config.toml
num_hidden_layers = 12
hidden_size = 448
n_experts = 64
experts_per_token = 4
d_expert = 224
d_shared_expert = 576
hidden_act = "quick_gelu"
moe_layers = [1, 3, 5, 7, 9, 11]
n_empty_slots = 8
router_score = "softmax"
normalize_top_k = true
routed_scale = 1.0
balance_loss = 0.00456
balance_bias = false
router_noise = 0.1
init_std_router = 0.00939
lr_router = 0.00114
vocab_size = 16384
norm = "rmsnorm"
norm_eps = 1e-05
tie_word_embeddings = false
optimizer = "muon_variant"
learning_rate = 0.0091
beta1 = 0.93
batch_tokens = 131072
max_seq_len = 1024
train_tokens = 434900000
max_steps = 3319
dataset = "wikipedia_en"
Below are experts of layer 9 (counted from 0) of a mixture-of-experts language model. Rows are named router (the router's row for the expert), down (a neuron's output weights, with its number) and show model dimensions 112-223. Each number is 500 + 50 x the weight over its row's rms, rounded and kept within 0 to 999. Numbers have three digits each.
After each expert's rows: a language model's description of what the expert responds to. This comes from a sample of Wikipedia text that the model never trained on.

# expert 9
router:462470505553453603476468520568509527508447485483507527534476516409506487601490617470478485446447483526475456496472469509406533541559508498486537465574432525513611509514473521415490530528433447453442438603609547416584471503469394472448492439508461475500438507453500420548498561529557516554456476519559519540485459588566554491624461511602
down0:559502550536550463482557489451450600466510564575534504461525460519580403487432442507358492525590559574524543575427470568435613596537398491525508489619487488496416506389530492526476509499474511552542501465491565522514554509516516488537508506411445450529537539450469562504523518512614520495434516498512503541548563532507405480448495436471
down1:457471437499515378486545542491469591471399614550526512528567526545494521423437520549534415562512460473524481489593508538426424491468450536445452531565444539490526456364583527467480548471479485491469451579593599490517412561515502503587468525547494599491479531529515387455498443503545447594488493449521553507535521500565406505538472452449
down2:502534541490491502574514512487444522519604441605550523572452416517569420553516460520477486521509482561485563493497574509517555558494481477480516459525436462545535491531551526446477500459429499420567449504449476491521469435427560476543578425527507444479456561599510519614527486422548438590519457482496501528519574433375555458576481399497
down3:453569516538517491530455485484522517501479475428412563564520468534548527527454505532490566432470545402448568537482522566507494496476520564542434608552599398464425558519531459568396530538515482482462530567484485378516479476595498444480388581556393498496551494550594438456508548471525490473544505465487522537439605524479519515479468469531
It responds to: Capitalized word starts inside titles of songs, albums, films and works, usually after a quote mark, e.g. Fire, Love, Comes.

# expert 63
router:585541504517438470548456398542556514399522454471468522459440500533608579544514553556577500458488480434457563557553541536500503590446597424455498573519528428469471485532525472628522506524462557513569508471442528478484593473546401545521543494483517505476467520556534445533501562525560504591496458499518505437513449419511414576527558546443
down0:536501501497567510517522408525467472603487492507544515608459474537536525443457495419481510475474572558423610443476430401587485540486562502493482428477536524467462493385404594499499484514468562545312492526555446505471481546512469528592506524530435529489479567493502502545495489473456491475442474538564497568513540469446539477529532515503
down1:465569463502537535477529483496514461562460496572492471536447638566507445523528431525443471561541462471436501449525485494553447483488422582532430452521520545424472426520494451535577537494538532473431518526521564448526422505474502581515366555480534569501618466505621468447494429506546435445575520413452532519587543496476502436480560565452
down2:517428349515527493479486496480517457427537503478429499440517561510528439527431514572487486448493473435563379578599527481501525514571565496529436473554558559523508515493513434479518637514479473581552547500440516435532470460513527441537522465492484486443543521481503564494462541481545493440488477481517520490416473505484440460515496396584
down3:480538429439471575559552471527445524521547508502524510465614497476487491542460518542529505480499484466491482505501545485527536448474446459608482540459565419585550473539501545484485471480520480507490589521485460514555544566554536422533556430466523500493442527518491433512582555566441540509609532523431499543464494554486485480511498393498
It responds to: Line breaks, list dashes and pipes after a row number in race or results tables, plus verbs like played, performed.

# expert 8
router:497497503528465557528473532514457454503523537330515489480539464538518474415396503578492526407524564479418512509454485445594482518485533525518514435407480483539438461520401508575534474483545568517441581454451425516471527576548550418438524554507515541517518455452468411504527438447486506479531531559564484534526483416526496550462449500390
down0:438473468552576490521530627486553492497537474460457588411459466504561545487560551537552409545511433477530523518431588448522467484523419493500466532473461549521487569513373432512495450475449459520489519470485459494491535437445482571558512542536583582522490543506451491529405592520564512462504411431452474372393469490577453405564549495492
down1:470437516468450586573519615439497472523454470558576506547541510442413521453493510481561465450450453396463507397444591418501472491506566508498540476457511578508523450521533490621445453548517450452461557505536529578491344480507485513398531479494456500499508531423535554506443434529497608577531491442523406553489524624405615575469422549484
down2:510446526551544573565499499456470473491502473453528476529498518499537458497463428437533536507470541465466489514590530425453549448512428504482514537511541529582433498489515548490512502511520569486553453471593527503463570546525484459538516400509554535530500539603456541515484489635408525626548515540548517465456525445502468505538537482447
down3:485532524443513508473457468541476495564420609452494511550495536502461517488505506569507487540477475504577480468580511640477469409458517456462602552526553500536513483438449468427547525470498433427462413472505445537549499495516549414453466470405515455480528500527458495574592506595509417379519436494475512459602556522450504501441518531440
It responds to: Determiners and possessives starting a noun phrase, such as the, his, their, 's, plus then- or second- before a hyphen.

# expert 24
router:506603470508392543537567504460511495504485576491640572475439498404532503512544556446531461445433496497539437491426502520513482517549559554467632453572473613530555521487529538430483533530467447428573449566506552420520478531524466541503522402407571530476520497473504415627430486471485551558446474560457460603490534630441510507551462570591
down0:482470543462507434588583406578515496492419527540501439498474527533517500493501540460553509530610465428551463401519514536524452482487584600519400377572543498566601515577459432558455510465494519456477466429477517394518460492504427512532554502471474506494565472509530522588437497515549443578546495473503498533584462502516517556491480447468
down1:542425486464434516443575575432466513444439467481477564459557498428483492515376562551450521450407533468521465609490536581438453528480438576578515470558534334474578481516491493544459507463491515531459443474520496590571497499506519482497396512416445509550458539484549564504531464466500601530438483477483453500531467494464528393526542507436
down2:544434401484553642392457426446396446553419519550515489549507546540502544503571456476526477537570486475530457462539492519535491481507534443531466498440429517461510476475457494555498368536457513416542401455516544471495447540426468487465487591509433468495512508557350544529489510605531485486598521506481439510437430479559541489436504546575
down3:431468555550540507535524455473474448503457582543445450476391568488540440476520475495438543521634515326458505579461520511494609511423525586564446472455536455495548531450517564478486547531456551499496546529507544416519466510558490541467385561518516434536440492486600445515418506564461434541431439561534470451479421532510461555446397472569
It responds to: Opening word-piece fragments of nouns in prose, especially medical and scientific terms, such as di(abetes), canc(ers), neur, enzym.

# expert 62
router:491452437403515504446525563491547568557462474514532474549491608549455525411419483497429500477478595520530518462533455471389503561507504587515468465583477414508482491540480431447539570510607443543534469430460521561416509503467520521489508523524481439550472534579459579460401455572498466541604564448409555462458552579509547457512426483477
down0:541499491387599457419481440536451536508475506545651488441529580523533539505496524533610518517491485481489467493503433514491513438490504454510568487557625438502486515445529439538556453486487501522614534591501453560512522590528428441569418479491472605544490479517558470455466430511592569512540497478573523496532489540520523573478464517442
down1:542415478500475474434498565531573504534483439532589440543516542490474485475466436483394499484561534550518421461483515511504505532504500546528585482454545512453467360458421539539482478454441349463550590529511541505500545577446459539469529495456624626516495484516515564521473522493502495483460510461508457520560491544542592485589518506587
down2:506448493499498539554544502559484530477451445482516456514380478509431422582616403438478523545532512475409510426540465448508538580497432519551513397516533545477583439569525563464499430442519495512454491493490662420466564466570533499565568545550482410449409425539489444458531499528477515476520456472520462466532488493482477527410453429494
down3:603499555533506509505436414501497463502563499445565502455455451500514573581497504407532525516465569616507470437571552489491525564558572405609501435531434476510440516477523530536538510481481509499462502492581537489485583460455564506493519499458590468518489568531470558498485411455499448597483541465457528478483477384596541500437492508562
It responds to: Line-start markup such as list dashes, table pipes, heading equals signs and bullets, plus line breaks before entries like Website: or years.

# expert 48
router:559592546543478517440582608535504483488570456607516474456518539471522425526550507400536515490491442571438487493442520422553442465519505495479535568390601502532542525493510408487486416483488351448431469544589427539404517520540472506486508457599472477519518391501458568481545469454513533463524486544557562480502460478512458537501570498504
down0:516485495579448499492531556518476532456431448625456528539415491538553408503531559511451497461439469514516535486598586447518619513581551534439509503527486373512480476445446500503467545447545504615447511406506534601497471523570448450498519489531495447516595510571429415447530580420487471499502461556560432495456438456557476475507545559595
down1:489506520441456525565504486470435549558369592486580425457507444524488605515517520507468556523528408500448368601515463467538517495479471511571489593485533516527502532560495480457452547527507480486455439461526491511418474386533537498468401439492540556485496517568597509503465508371500506508522461475425499469577579556472483614517499531492
down2:534534349424492514582509474461519467465467499493470565477470534455486465652598456493434493511465470472491539544541489570504528536552439556529495518521502545501546507418463531500477429408570568501427474528482544592545515652547506460499543541568430410539444503460492466530530404506606481495499457591518464533433481515551524468428501460587
down3:504510519496508453552551456487494522456523482601551481474500499452636596450505517483455406558472372558556499636578554505525548459517576477502520447486474476536530433542486596512573513543455512502459499426620497477460521531525528490436520497539438469504477560481477482460495569501517548401520486550514524535537565458475445593471636553498
It responds to: Prepositions, chiefly of, also for, during, among, throughout, linking a noun to a following phrase like spring of 1925.

# expert 42
router:513375439565515477516491459554528482478488524525589509513448541504497574532514531480494556491481459506447432515520527444510496475490550426425500528508537578484441544536504509546557400564508432482475569506374493431463469518468518534475506568547540535565414516497510479415487518541459486435532417549520509399512510502578517511489468523408
down0:568548380461502533618485605433475538471548455405424467568549502545559513461436542463508516522562480515550592475453465459511489482490553331482517376469514493505589586494453474500623510407469528420536555489519493579520472436552492516468564460447544451527526479445491474431454518430523563452503456489542550448538389358472400454497500547514
down1:533514540470483482471510510532477469404494522527481501523489593456487535568534467508556495489509455436501431570487471507542462481640553444445479474485369457491487519453378496541525519503478469393528609468420468456438469443436455515516469482563442404508519590424473470504399412462483521530541349543489471407603460493570633419483475510353
down2:516511486458512538419547483477576482535520416474425470486491539444445534527463508566495487522496523550538559488455504548380482510492516506557426529407423551443479526514543551585581564533527529461422541520558583506528497565468546490510477498457472560423422481454418424479512514465464418506480432548460462486556479477564653562473541545637
down3:521559459516554510453493505476520460475563449453363516507451519548462432440559516431530521505476406477405509566541558493525387476484470571538472548470456481499438416492504513486513502552472529510486582453629539499519531495508464468511430470556505468514504491518475437537539551427429533539504483488499548478412534421545513460525525455453
It responds to: Modals, auxiliaries and adverbs in explanatory prose, such as could, should, can, often, rather, never, and following predicate words.

# expert 59
router:550490511490540516465476500367548458535518417496514439438514459483630466526478414564494543474439509481498568420471508448509537442561440517465536529492552527475539521510453453539470530514436464578510487470499491497387400555510439555586500594516457519471422415495541485536495478520477585483464535570597453524528511470506458477451509563375
down0:496408491444441498557505481488550418549527451462559507496493527460498489504502393531497498531533519579608507435487612535583578541560408495578572495393525569488513562509496442513549488474444505475530469461534573456509458522507493518570517550421538513492527585547472393509516510582573534528566523511524424567446548535525461468495505490458
down1:536500518544511559475450454561500511463564516496512525500441440484493490494462586497526507422486512536496404515500573474495449543441552482545466424489502497474489544526427437594507452570446409575604504502559529500506530362531384488462522582492544508553477495381522555438494418448552487461442515478509506503546520522494492539540564479549
down2:416531515546546481530542541482523451516465424527451520572529472445437435556523549522492457444525581526481579478462424483454500442522452447405483540562516495510560420470496447528531474486578488585468471516418425527569481386400477518496491542496518545484463538438476542498408406483448501496542478481550555571611595529471480480530542574521
down3:567519454615428528538403570484539514483466418432484411446457508555589507515505396513528569536459500515626475504528510555533516419531551529544497504403514480446479532499494492521518515427534539509541503504523394484462490515525521548486419543479422520553447499434525458550576513558461481485573629493448465544427447598607539546392542509543
It responds to: En dashes and digits in sports scores and results tables, such as 4–2 on penalties, 7–5, plus tournament and qualifying words.

# expert 56
router:472576516423527415569449536556485492505479688438430451505522599556516488520497501566500441483421503495485553472595504522494495506416455442610500484588400542434456560534556502495519516517497509527515359532404553490520472502496359419455576486545507459469557510502518397557487485504440529541471421451497474514531513545473454454517497424545
down0:557464482479444468481535549494476429445504570492445533508466494526498505486510484478572548550456541448529508523482491479516564468464507473570506551415500443485501536587558489516479489471563497477531492415523396485516482525532608519436456471458449438470499516520415496504343612467516434484553428492508474488487584503492475372483546534536
down1:524473457488473566444648533498480523399517446469462440393592456462427426457563428469490475500579450493529491440541409471575440562511614645489501445437401525487458525529521489520532505489508441401445461615477465480560493502532537544608509535506517504563392485523573514441486479503512472464392566558497480429500448547489506406503404527395
down2:489541531495518427546446496511527452451529476478399501483497511460551437676486581579538489538542455534545523497620404495459563628474470481497479552521462566540552499563541499509500508503509468563528488500513511505580519522520535532470558533474424507419542462597412494518555500437545453506458608550558453565478510556392571494490492496502
down3:432493425426470509514518494546518555457470496604554581453505550518458431494544471490481516509502462376540488575555589467447547493434459504502552528421385452416589420462446478567539493504520421563557492472646460499533494529533453471497391500532475500470532506470572415598467506432447494438415555548538511479467521435479422495447482532460
It responds to: Mid-word pieces of French, German and other European names and places, such as -ville, -burg, -ley, Jean, Haute.

# expert 26
router:583549524401545520577518518401509510470530477534469445604603539479521474390484494556507503482503444506513508508492545500489552552405438487550504452516468526481664481571560480419478554490535512575491454519476456466564607555478454524497468465544454495478475487454418423557438516562500547495470519502481623561543556507532560533407502506595
down0:565550442487473596366527527512474518445602526550495517493569615495496484571426531465505501487521495462457541502498491509384480495473463400507520506542491415504581555581566533573444551526526432479518426432426488580534521397521470529536455535524460537567535539615469517567464524563505473399479524445406520475461554529534493417506479502505
down1:511570456617505441434521538412428455517450522501519509626441523416497521432476450537489467549552542465450597519473531535541480516404466546425519499474473539495570517515600499558529468462475434492561583515466508419582443505482467458520462467521444422482469523529571454484575471451603597442529452547449439506532522517463479568530477476560
down2:435492527505495543377489511613415521517393489503499527474385548412458491461548423479486563486500477490572484430438433421499562432444539500459590456489376515494558482510559442518559507560422540492512510589378464516574511450499536517503501458462632466476467495431513472479433551458547460408471463530471573523577478567443537537648501553505
down3:501553473475502510587549559518504479390517500552588488416470537461465566412553456498502421378534482547479500470461537505459554525544468527497464503452535533472494548508509532505417573472595518433533557555517422573477426565499506402478466519426583465531512512609593523518459476469536499477505570476498411553584545568424428453571596415504
It responds to: Word-internal pieces of Slavic, Turkic and Indian names and words, often with diacritics or Cyrillic, such as Kar, ı, š, Bh.

# expert 61
router:588590593510529568499452406471565598486525458556462467489384475496462463471509522562419508437470482431433415476589436527498451357500550497529551582593483558521505562497583440482506549461451547555440490518496544508470463475523423418558494519420511525538537565549519561507577538552447507467500449454554480523537473464561464485455445521445
down0:416485536444499597495512545459542535499521552503564624549510472532558481502419544547484436464516451542540517467523567534518591545497555568570501483525541570504564543504461467413530486545484430493545483448595509535603496514468542472506509502521558605482409451519583477504552388498605561488450493482532532478566475501528486462546467472519
down1:452533473443461524495564358475458496450494578489430481528509491602464418540533522538543506502521503547439490437462484549526499452589532507462437602477395500478533519464524525638581446496465491428534568525498589577502491469445526478482459522517534424608473489515452500423501459393441487420457676601513508516389462575533520478548511407442
down2:529525450564431470557449514581502444519470506549529556597551446483386632561454534503582481526471482525524486518536565454595400477555572491494507519551472561553546493545481456481475533558465517473463585498398544523548472504445441509428567570426390521527528517512473483424388456489532522541513500486533462563510420549506446426482545422559
down3:453491498507452577482466502576544441524498424467506512475527560565490505547494493486518540558491463433460597471557475489490526489622503475502466476573464607449567543486515511508486400524528499535593462556526477420562513475539447421527474516449508501501514468458468522562503564490524429520498474491515573522470539529556593492492542554478
It responds to: Sentence-initial discourse words and the comma after opening phrases, such as However, According, Although, Unfortunately, plus "In October 2023, ".

# expert 38
router:523412484506569568510471459487449484534464534533484518546494495480481556408524537458537522484525522464425524464451490454485470488515509428456588440569439515525545557547601426601454418469499442536499459617597490580466454427555501471468489546376514478543452476590574510495603518498476580380550458527487511392482517417523536517534534444453
down0:483482517477528511525436429408458520582469446450489506563495502568506417424527480473526466616550491490451519406484603513545455492449413491527451538479470522540489486509543540442576449476553577511579446424494451425584440472480508520569529469485505515418462450398476515460563466463505528429434499456511442511554500559520434461583524533506
down1:469464456540425487520431366492481499517488512516479454512515557443600531509527516547412493516427530447565480450490466600443577483575534584487521486519419497395452480483482489606517468573494469472571486516533468422516530592527430433513446518414534412564547512479523588565497597435438568514532490438451523456578628498558555594393478522517
down2:555568485447450522514535577485530455543599603479507488460507502457549493473554550499529526495450500353398585446556456431520461456434556445477422541663452536555561531534586370533566545505497569464505465586517549505452547508456411495518514496547520599626495557541533440517522586563457534551579468539491485439529459466479578453508597516563
down3:432659545405495541490544553443520480458515593521468503521473591528480515466508520517550569512393484544467569482472513429522472546460582439490476556478572551513370507512515470584526447552563444531439465560525430604421472450523467445554505588490540503601418457482571458527521518522441459534482473498486448492505429469595487481532397480454
It responds to: Verbs of saying or belief and connectives in prose, often before that, such as stated, believed, notes, because, despite.

# expert 2
router:531528479561590486538547495461579525471524488447478526512454451456526459342555506446504455496459437492452579461534528596524398598462511489462550485522465479582442521443453512504540522521490495528484632379489536520463507565553508540541497484471473551552558486415540456402614496504574450505449597530476411482542511445459509524470499541458
down0:502522551519507529496658460447467615520598554468461493515531433520487453459530523540513490541527481577579502591498510501525505479386596446441441555494564509498548602517442502507555577490533465490538492502388452489476512443542502478549490503491450540437539465510616482503529482484419533543489607489487467589498540512474533508500485511444
down1:469462424576508512510512431528514490492414605417613465528499511546468445443496520519456545414655607469453552438474499455560499488519511367459413528518571432488380481571518459515518523498531501489528568386456499544427450448615503460545421497513484586408552470548415521453513407577547493521505527415522487559470488607459485548478466469538
down2:443493468514489428556444493497495557546550513447541470542454545493560550469524631445486542505498459525543409568519575550526516532424508531531487515460555468510462566503513575504502515473441442496606528407539441540415555502462487536528480451515487384573459663548534507538465522586596459546536534495360513434456517461512452556494437561461
down3:497459483522487453466511487585501472490460489550439490555451635433551443466531631545496495484445485525401544552466558460488534555521535420606492537485560535442563468383535490460523464399519436536525508557478465497538503493536500526591405510545448518458414521514476506562475550505527525374517462526500497550500541549543467504544497424481
It responds to: Nationality, ethnic and language adjectives or their suffixes after the or a, such as Soviet, French, Chilean, Indo-European.

# expert 43
router:492564484456410467558459482504462460553482537499571478549430589473437490443484502491536514440474490553495471461568415436498461564395593506550418492433458537425509533430549413423482493576548437423504469494487476407532441497529552562523431563592504498425575519482526419492454556557457582513484445491516456531536551635452536457562460454476
down0:584516540582494536462499544526488552489509487547453502549425486501486550526458543522427518497489555472482445512489508476489489485517501493466488507540470472489480539485471539468437566506506435427513511527485563546561464495533425547511531526502515564512405645536443593429484491468532525503467617499610446494532531470518494516505461554553
down1:484548588479448454524457452536427493498481426441490530477526508584547464480493462503544594521545492479547510536492503461524489527536521427454508515511556528423535495524532467549460545588465548495506487590461455538649513546518492458550489523463402389474494517539482452537517456642443573582499457495504507525482459429512443476463532445462
down2:421556457531487589492633498455567547556528468543473574558540510545508490600525500513487415478471455531458496512581573495522520642460478513489543559434545508476572408433537502507578520482520477548487568498541440571517506473463459481536416539527482567478446444485454540496450385421474551468555515514408516528544482478542557479536481525495
down3:531500492551508554513522521556525529541480468527531521573471517536452545422502554411468480510411499527481530459493518431502508585512473483559567534323511425539524563488494442567476403523478538488596606508489446537599460508491501415476397526506451476578406485555450520445516452510509583545522407408536549520491543479569469414488513478517
It responds to: Inner pieces of Latin species and genus names and author abbreviations in biology lists, such as cin, idae, osaur, plus table divider rows.

# expert 57
router:507487582526498514486487439497518493483542529467468530552475506477477466588553485492554554596548491480478594444549525415530523473577560436509463493508628456479480450523450506535563493498416531514489503507512559604457482490567458498473448478421532555544517523481507469475569501516439494369519455496450522422510498374418507480458484459477
down0:454474445514515495506475419452502512492547580556596470571568462523509521462415503476500390549599625422441475404503570497486505501546461539454513497538446574525526526484478507443373555448449456554490503445542568471478434504504411564564533561421510520425479469523537594496447462473393411516509490460550472536477502521447581398574438486413
down1:439523585527507467541460411502489498476421561611493570540457546469524489492456490480484458427549492580473525538527623424494504506580489493499426567464522517544511383408559549578504452555519513501437549418543543467509502522506470499558548510507513537502480465537455451494525443495450429537491484471513495481504499463485567531469480417496
down2:552605524458447508502495488515539451515448544505538477501541555473505454489617496500550495517410461533561533502558508501476408499497456404570458437430477581383444592436441530534521485454464406545507483533434577429478471513572441464489508565504431515573531495499495529473451487560477460433452425523534596559444408449517519478562526583488
down3:443528492409519410477505497555605485468421483486524482480560586436523538436590509584544430513468431461509450512534484526539481519498409562538520499568479483519532447466449402545391466497416608524541584531502574544573558549471481530485438458437498460435458472467513548573469546538439517498448514491478575586493629500577468504508511455482
It responds to: Commas after places, clauses and dates, e.g. Lawrence, Kansas, plus month names like March and October starting dates.

# expert 36
router:469499533496417475458476508463497468556464473508546475497505509466511561515481442549550594459465527447518470496525435547498522488470472613576527441560528459500521470480477418420481511388541552521475430576473507492437451483551542580487446449458502483371409503417512423500518370561599526543517461509530477527540544636524533565478531542553
down0:507543528513484441566456494633442542462482402574564596483517472454563442531496485483427464562390526595521531470533539508503546468547492527482525506575512500523559529498554465501452543564416526489541513577485461439478590521514406462520542441453591494526519467575408517495493531610437467493440528503516523555598576524459461518425487423448
down1:529521547439446576529563354515479419499489524468512466462485520497478435379407525507553519607550453491512506499516481529486503417421556522515512490565542567431558484528547501556573507557555522523547482552593518451461561531449539538425518411565535536462479508481526462634474439505487577505421551438408493445523475564541499445501503554493
down2:455493400530513420476459553531528479550534509464487519455436448443423555576479516489443598477434478488511434585467482509470520505498587526508503414509492487488478543505499450425410507510533547484486546517591478510509519419530473616455501446525528658504475521428521515422571551395500410492516427472546521451546459543388554463505566579548
down3:474539475548398541583487459450516510518537501486494515362575528497579518539539449537407464528490536533537480598447514474563485454500478479522498492512560525501474474524477505449491573543503465528503485455517439529614494570566595587558398556508517480520518489437436475448460539432520429479522521538483460550518503487570501409516474493615
It responds to: Wiki heading markers == and === before section titles like Club career, table pipe cells, and final tokens of infobox values.

# expert 15
router:504494491533470425497601516509477490466521546431549501547555489515521449477535503504481486427487479436407534504561450547607460546495451494505491569470386394530465458564458564469475547507516462519545435472460492494457517506530523497493483484510511554464557568430477516511575501519566437505484579468520542516429452478419533568431442478431
down0:595551535489605509446449498498424474516600508534501500452433529405454483659520481389528529606436447520489580543537574486433436444530534450534476562400413583458451529421528551505444424515499482545548532454531529515519450476446444527566548480472507462526589538545412395457548402450480454521463583520535521517468473472517492550464508415583
down1:442472479546479533508389521411450514492442448528477420516565426504441477443473544477519478500518575559406561514519506627543575541446500531486535503488557437462403568431594505559435365431533527497491431481485464429526431492491467546508516461502556511508518378517506517470458469464431484489387450481550550403491529442495521526595490496560
down2:499427480498481504490530542495528603489443444422436473359535509514425426528594554509516519492414464534504493495493540503492512497504587448487492445549422483578524455570480541436476470573508523491482561448437411497431501470505506522550548509495558526543491550449552467529468419511491430433472493387520462458554552575480455460498439529491
down3:480509426442631427465629492404502399491499492561557529514615553518462509433616537536553514492476488484542497558502553547530484481532589442587604459504503510501386555469433513559561577531458479518473567515500496541409539495462474507558516535529480485523539490540501406539545415441561488550462475557407500536416521508501504585467510503560
It responds to: "the", "its", "their" before noun phrases, and the pipe opening a table row in election or species tables.

# expert 32
router:506415461459612463440467452503493461519448480453498509428508494557435469428572378424478606520486579514471487591422492505493486474484419506504556513537504539453463473372554483504497541464622587501396571398443470481579483500417494520540573524535539441481598464541450551434557490539494486416461482541501403448566480432395519542434523523464
down0:441518440473615556462560525560516538541543447427443518505435488457446579455536493531547501476461552533492481522607451462449414504478454504526483492572486550469440465488478608510522450427463519487551530428333532466514471477490497492469528551528562494549419524548489493600450429533498422580601515447545482546522526552524488460467533534549
down1:505551508448531467477521464452582456496511508501526516563488408535553575577454437582531505468545484519474473424486596516453554440492484475479481462541564415483517507573533599595482419507492552586519527474536575525394519506485620609475491484522585421534514456538602391462478456502521558505569532483439503607398554486504447517542460513538
down2:499555534588514406560459484475392501501593485464494515537401434601531414502539446459582575408569545493476469451428472501436470546489507528488539540503566417563550571543511442575510473566534440407409471389525355523402517488560495538479558450478444506542485506446439521542446412414490552568508473551561505482427549519421484466473471567615
down3:516489485493587554534619519536458591502539588472541583480541470524464574403528524483421517541496425474480487508591480559483462490497565546391557515533450493496585493495567453595437587511455515464540570459494594544506533559438480460523483478429459440629426629483490512437477552547448628408467502497533557537476490403391460537513484573491
It responds to: Capitalized words inside names of organizations, awards and laws, such as University, Royal, World, Council, Institute, Best Actor.

# expert 29
router:543551494545441516466611504530516478525463549415495469435538465501476537528527400480529557504469527513457492522457537465500487583523524551590416542611513596599571436464611486428477500491473541476427421582510400444473492531471494472439488439474505453475578494473507446594381440538606469516485483574554514522533498600434506489510461551577
down0:517482465598533587368523541477524460531476479570530404536501533575526561569577478499509548498572530501570538505483441512578484488498467564451493579605522504576550550494445546552531517542599538473587441542426462499513564577476433403495610493402512440428565505541417463518520504584573544477545504575587540538502487540599455492552550574549
down1:498504492533508407518531554547523558452528436508478475508508509500363542608413504512500462483455538461460607543475541582414537490540510502452456491490472532467407517500513409408532573549488603514457592485516512578499521502534440578517500507504485516534528520507459504462467447490448513536578492585461454530508526475497584542491457509504
down2:533499512524537486540571483446537459450415480464551387529450412586499549446455538436458540567517550566508536539473463577469530568521473542508371527520541452508460433579530533550464541470468575484468476482542508421460525625476533409610605493571538486565460510493452454422562624497508536459474499568479482461412530518508556482601532512504
down3:466473506567540492473495562469500526480489454499480475513508520548607565562558439524398484599449508583595576469463419379528516485555454562515559496535485533492483527486520571518488479515471560441509524506484544588503473502506430552500464642472476498548514569487453598496489508541513533569502576512503486452560439521618498360475518517474
It responds to: First pieces of compound or split words and year digits in lists and citations, such as short-lived, 194 8, and Inter.

# expert 21
router:477594427520517493520517476456486556521481553494513551444531543462557516592590556440491472560436516503626386524488568553441425467527453541518529529491440563545532646512538490449603539567540527472472412506560529480512435487460510536440591461460516512416524560473498488541478541502452600564574488444457451529497489562499551521487504521461
down0:485587438464463575490548497474435464531507520482550542433479475532413497497546394530583534446460588457379527405523426530435585430513556510473430477459542467524511424489546443446492528516497360526556502520441382514547429507599516494538429437383549451489547469487565522531532527495560581436533701552560452586558517473419474511593536458468
down1:501465459607463533542362469489534515522481532490440525523438490445586481476460449460457523471386429541396524446514434477439459472475398462472532526533451585535457377383473409373498468540531473526537569573488499527507422544594575406468545467515480488427426542499506453490531490528498496547527556588547529547499571434519451473523482509409
down2:375527583413488532513556539551474375541526519454480557591418501448512633467528418570508525456543407548495519478472513497551477467520535490539488476476384535506534511464557489484472450531436556511572552574547546389601515489441552425574558480502544512471556422507532508545442483495515479499525476530508495391509473455574610493552463492500
down3:444483570422430536489367525506537426525504538529566485418593502495495475549556514429517558435518567521506495447467533449574409463599468486493499476515466462437495472510493559523386478549464477546522519453588510470517528459464426400549538452566520526553480494426488529561549440466565448521525478498541461509495501526553414509475422441519
It responds to: Middle and final pieces of technical or scientific words, e.g. param-et-ers, diagnos-tic, locomo-tive, tax, system.

# expert 6
router:506483523495489488535456570512507487443493504503527539604602591528509536589523482403506373524546548469495482527469469511480593463455523467540454516485461504483645467428489484491489470445488509525542437433461456522485530490455481475605491547395560444507520523565503557502494608462516520394453538526534572459487378452567529467552510541453
down0:482480584539483530432557473462409435516487404537398453498492541480530445458548464464554500589474518545447474392443424464542522504451534458510571601550384444502444490495504445507396450551524449397418579542532549508459385520482509533521491479604530467429556523557493517488448469464454392541449552427612481528487564544473535469512544528537
down1:527507480508471421540508507450499554462471508421423626495539610548478446556524505536591501557494444475541578517620514545480440478564535552530514510520559479522519511463461491489458565545444473465540514511514457531521423469514461479474570487504462471457465535480484566577486488436518520525575426506515657402503534574477475474455470574453
down2:480470432580515562487362485477463402479593552525527499446507545533561458445567472567548482534482537485403443534515549392509418508503418412562443451509519460546435501552448506483497514560532510502481563472482522529483537462509484438568392525589429499514524525421413451424531527538462432506513482621495434524472531436573539490454549552455
down3:523569426532483530528447525445467402480545511464467511560567478504509520553421517499452527463468524490542567478529630477455560427463494631480433502526456551494470516537522524474479600458434526449428526528538552504507478466614462491451487482534403526582506442434611492585512480485527498500457495433562455438429440518497610439478535527529
It responds to: Tokens just before a person's name, such as country codes in sports tables (ITA, ROU), titles like President and Sir, and against.

# expert 4
router:548530562534389516494492510478480591413494503510491550471511455526472545603539536513407519471491491557476499536486513448540460475536389496481546461551601415399579521528504552512517463549538396459520457586426610481461460571528499470432418539586463601571461494565511497425533553529508531437579378512497667494516507454439436543467463478464
down0:428473408478485500449460388655570434554455464560469539499493469513470412450465397537475481499459436544483430503507465489479463556531495498458554553457474478483400510472597491424567538455487581526456527451486459526462445500562436440593502527516588507530468512490409466509529465536504478487454409529521524537445548424476477500488435616479
down1:491510450494594448569512553541556510513419391512565494573549419517479547483487525492516500553571562499455484490552525443574456504523397434463588559520474545496493509509482503517450479436504446466490508461488422488441525517551396491553548454495472503517552462481457592465522443514438505554405381448472455506467378492440417428451481377516
down2:526538457455485474456470467382463463507485510463398462490430451531567436533529449515502436380498574500535523383554539406466589475547487515501546470498472392518448479539575456551530437433425443511541502454480446477455417508512518535582511442576465548471458463474545470462573427450527430409459509458496513475487495563538502518537446585559
down3:457536457482492569523516443476544489584553518498535546445519499496514468450495460497536602594410455494494489521374509424528480476427569497436502514486632489525549461563492499567480451615538546457501424626550513444564510463491545508475555469521448434519587473474472504413584561385582493413454548423488472535548434517550541546494421431506
It responds to: Forms of be and have, and as, right after a subject such as he or it, as in was, were, had been, served as.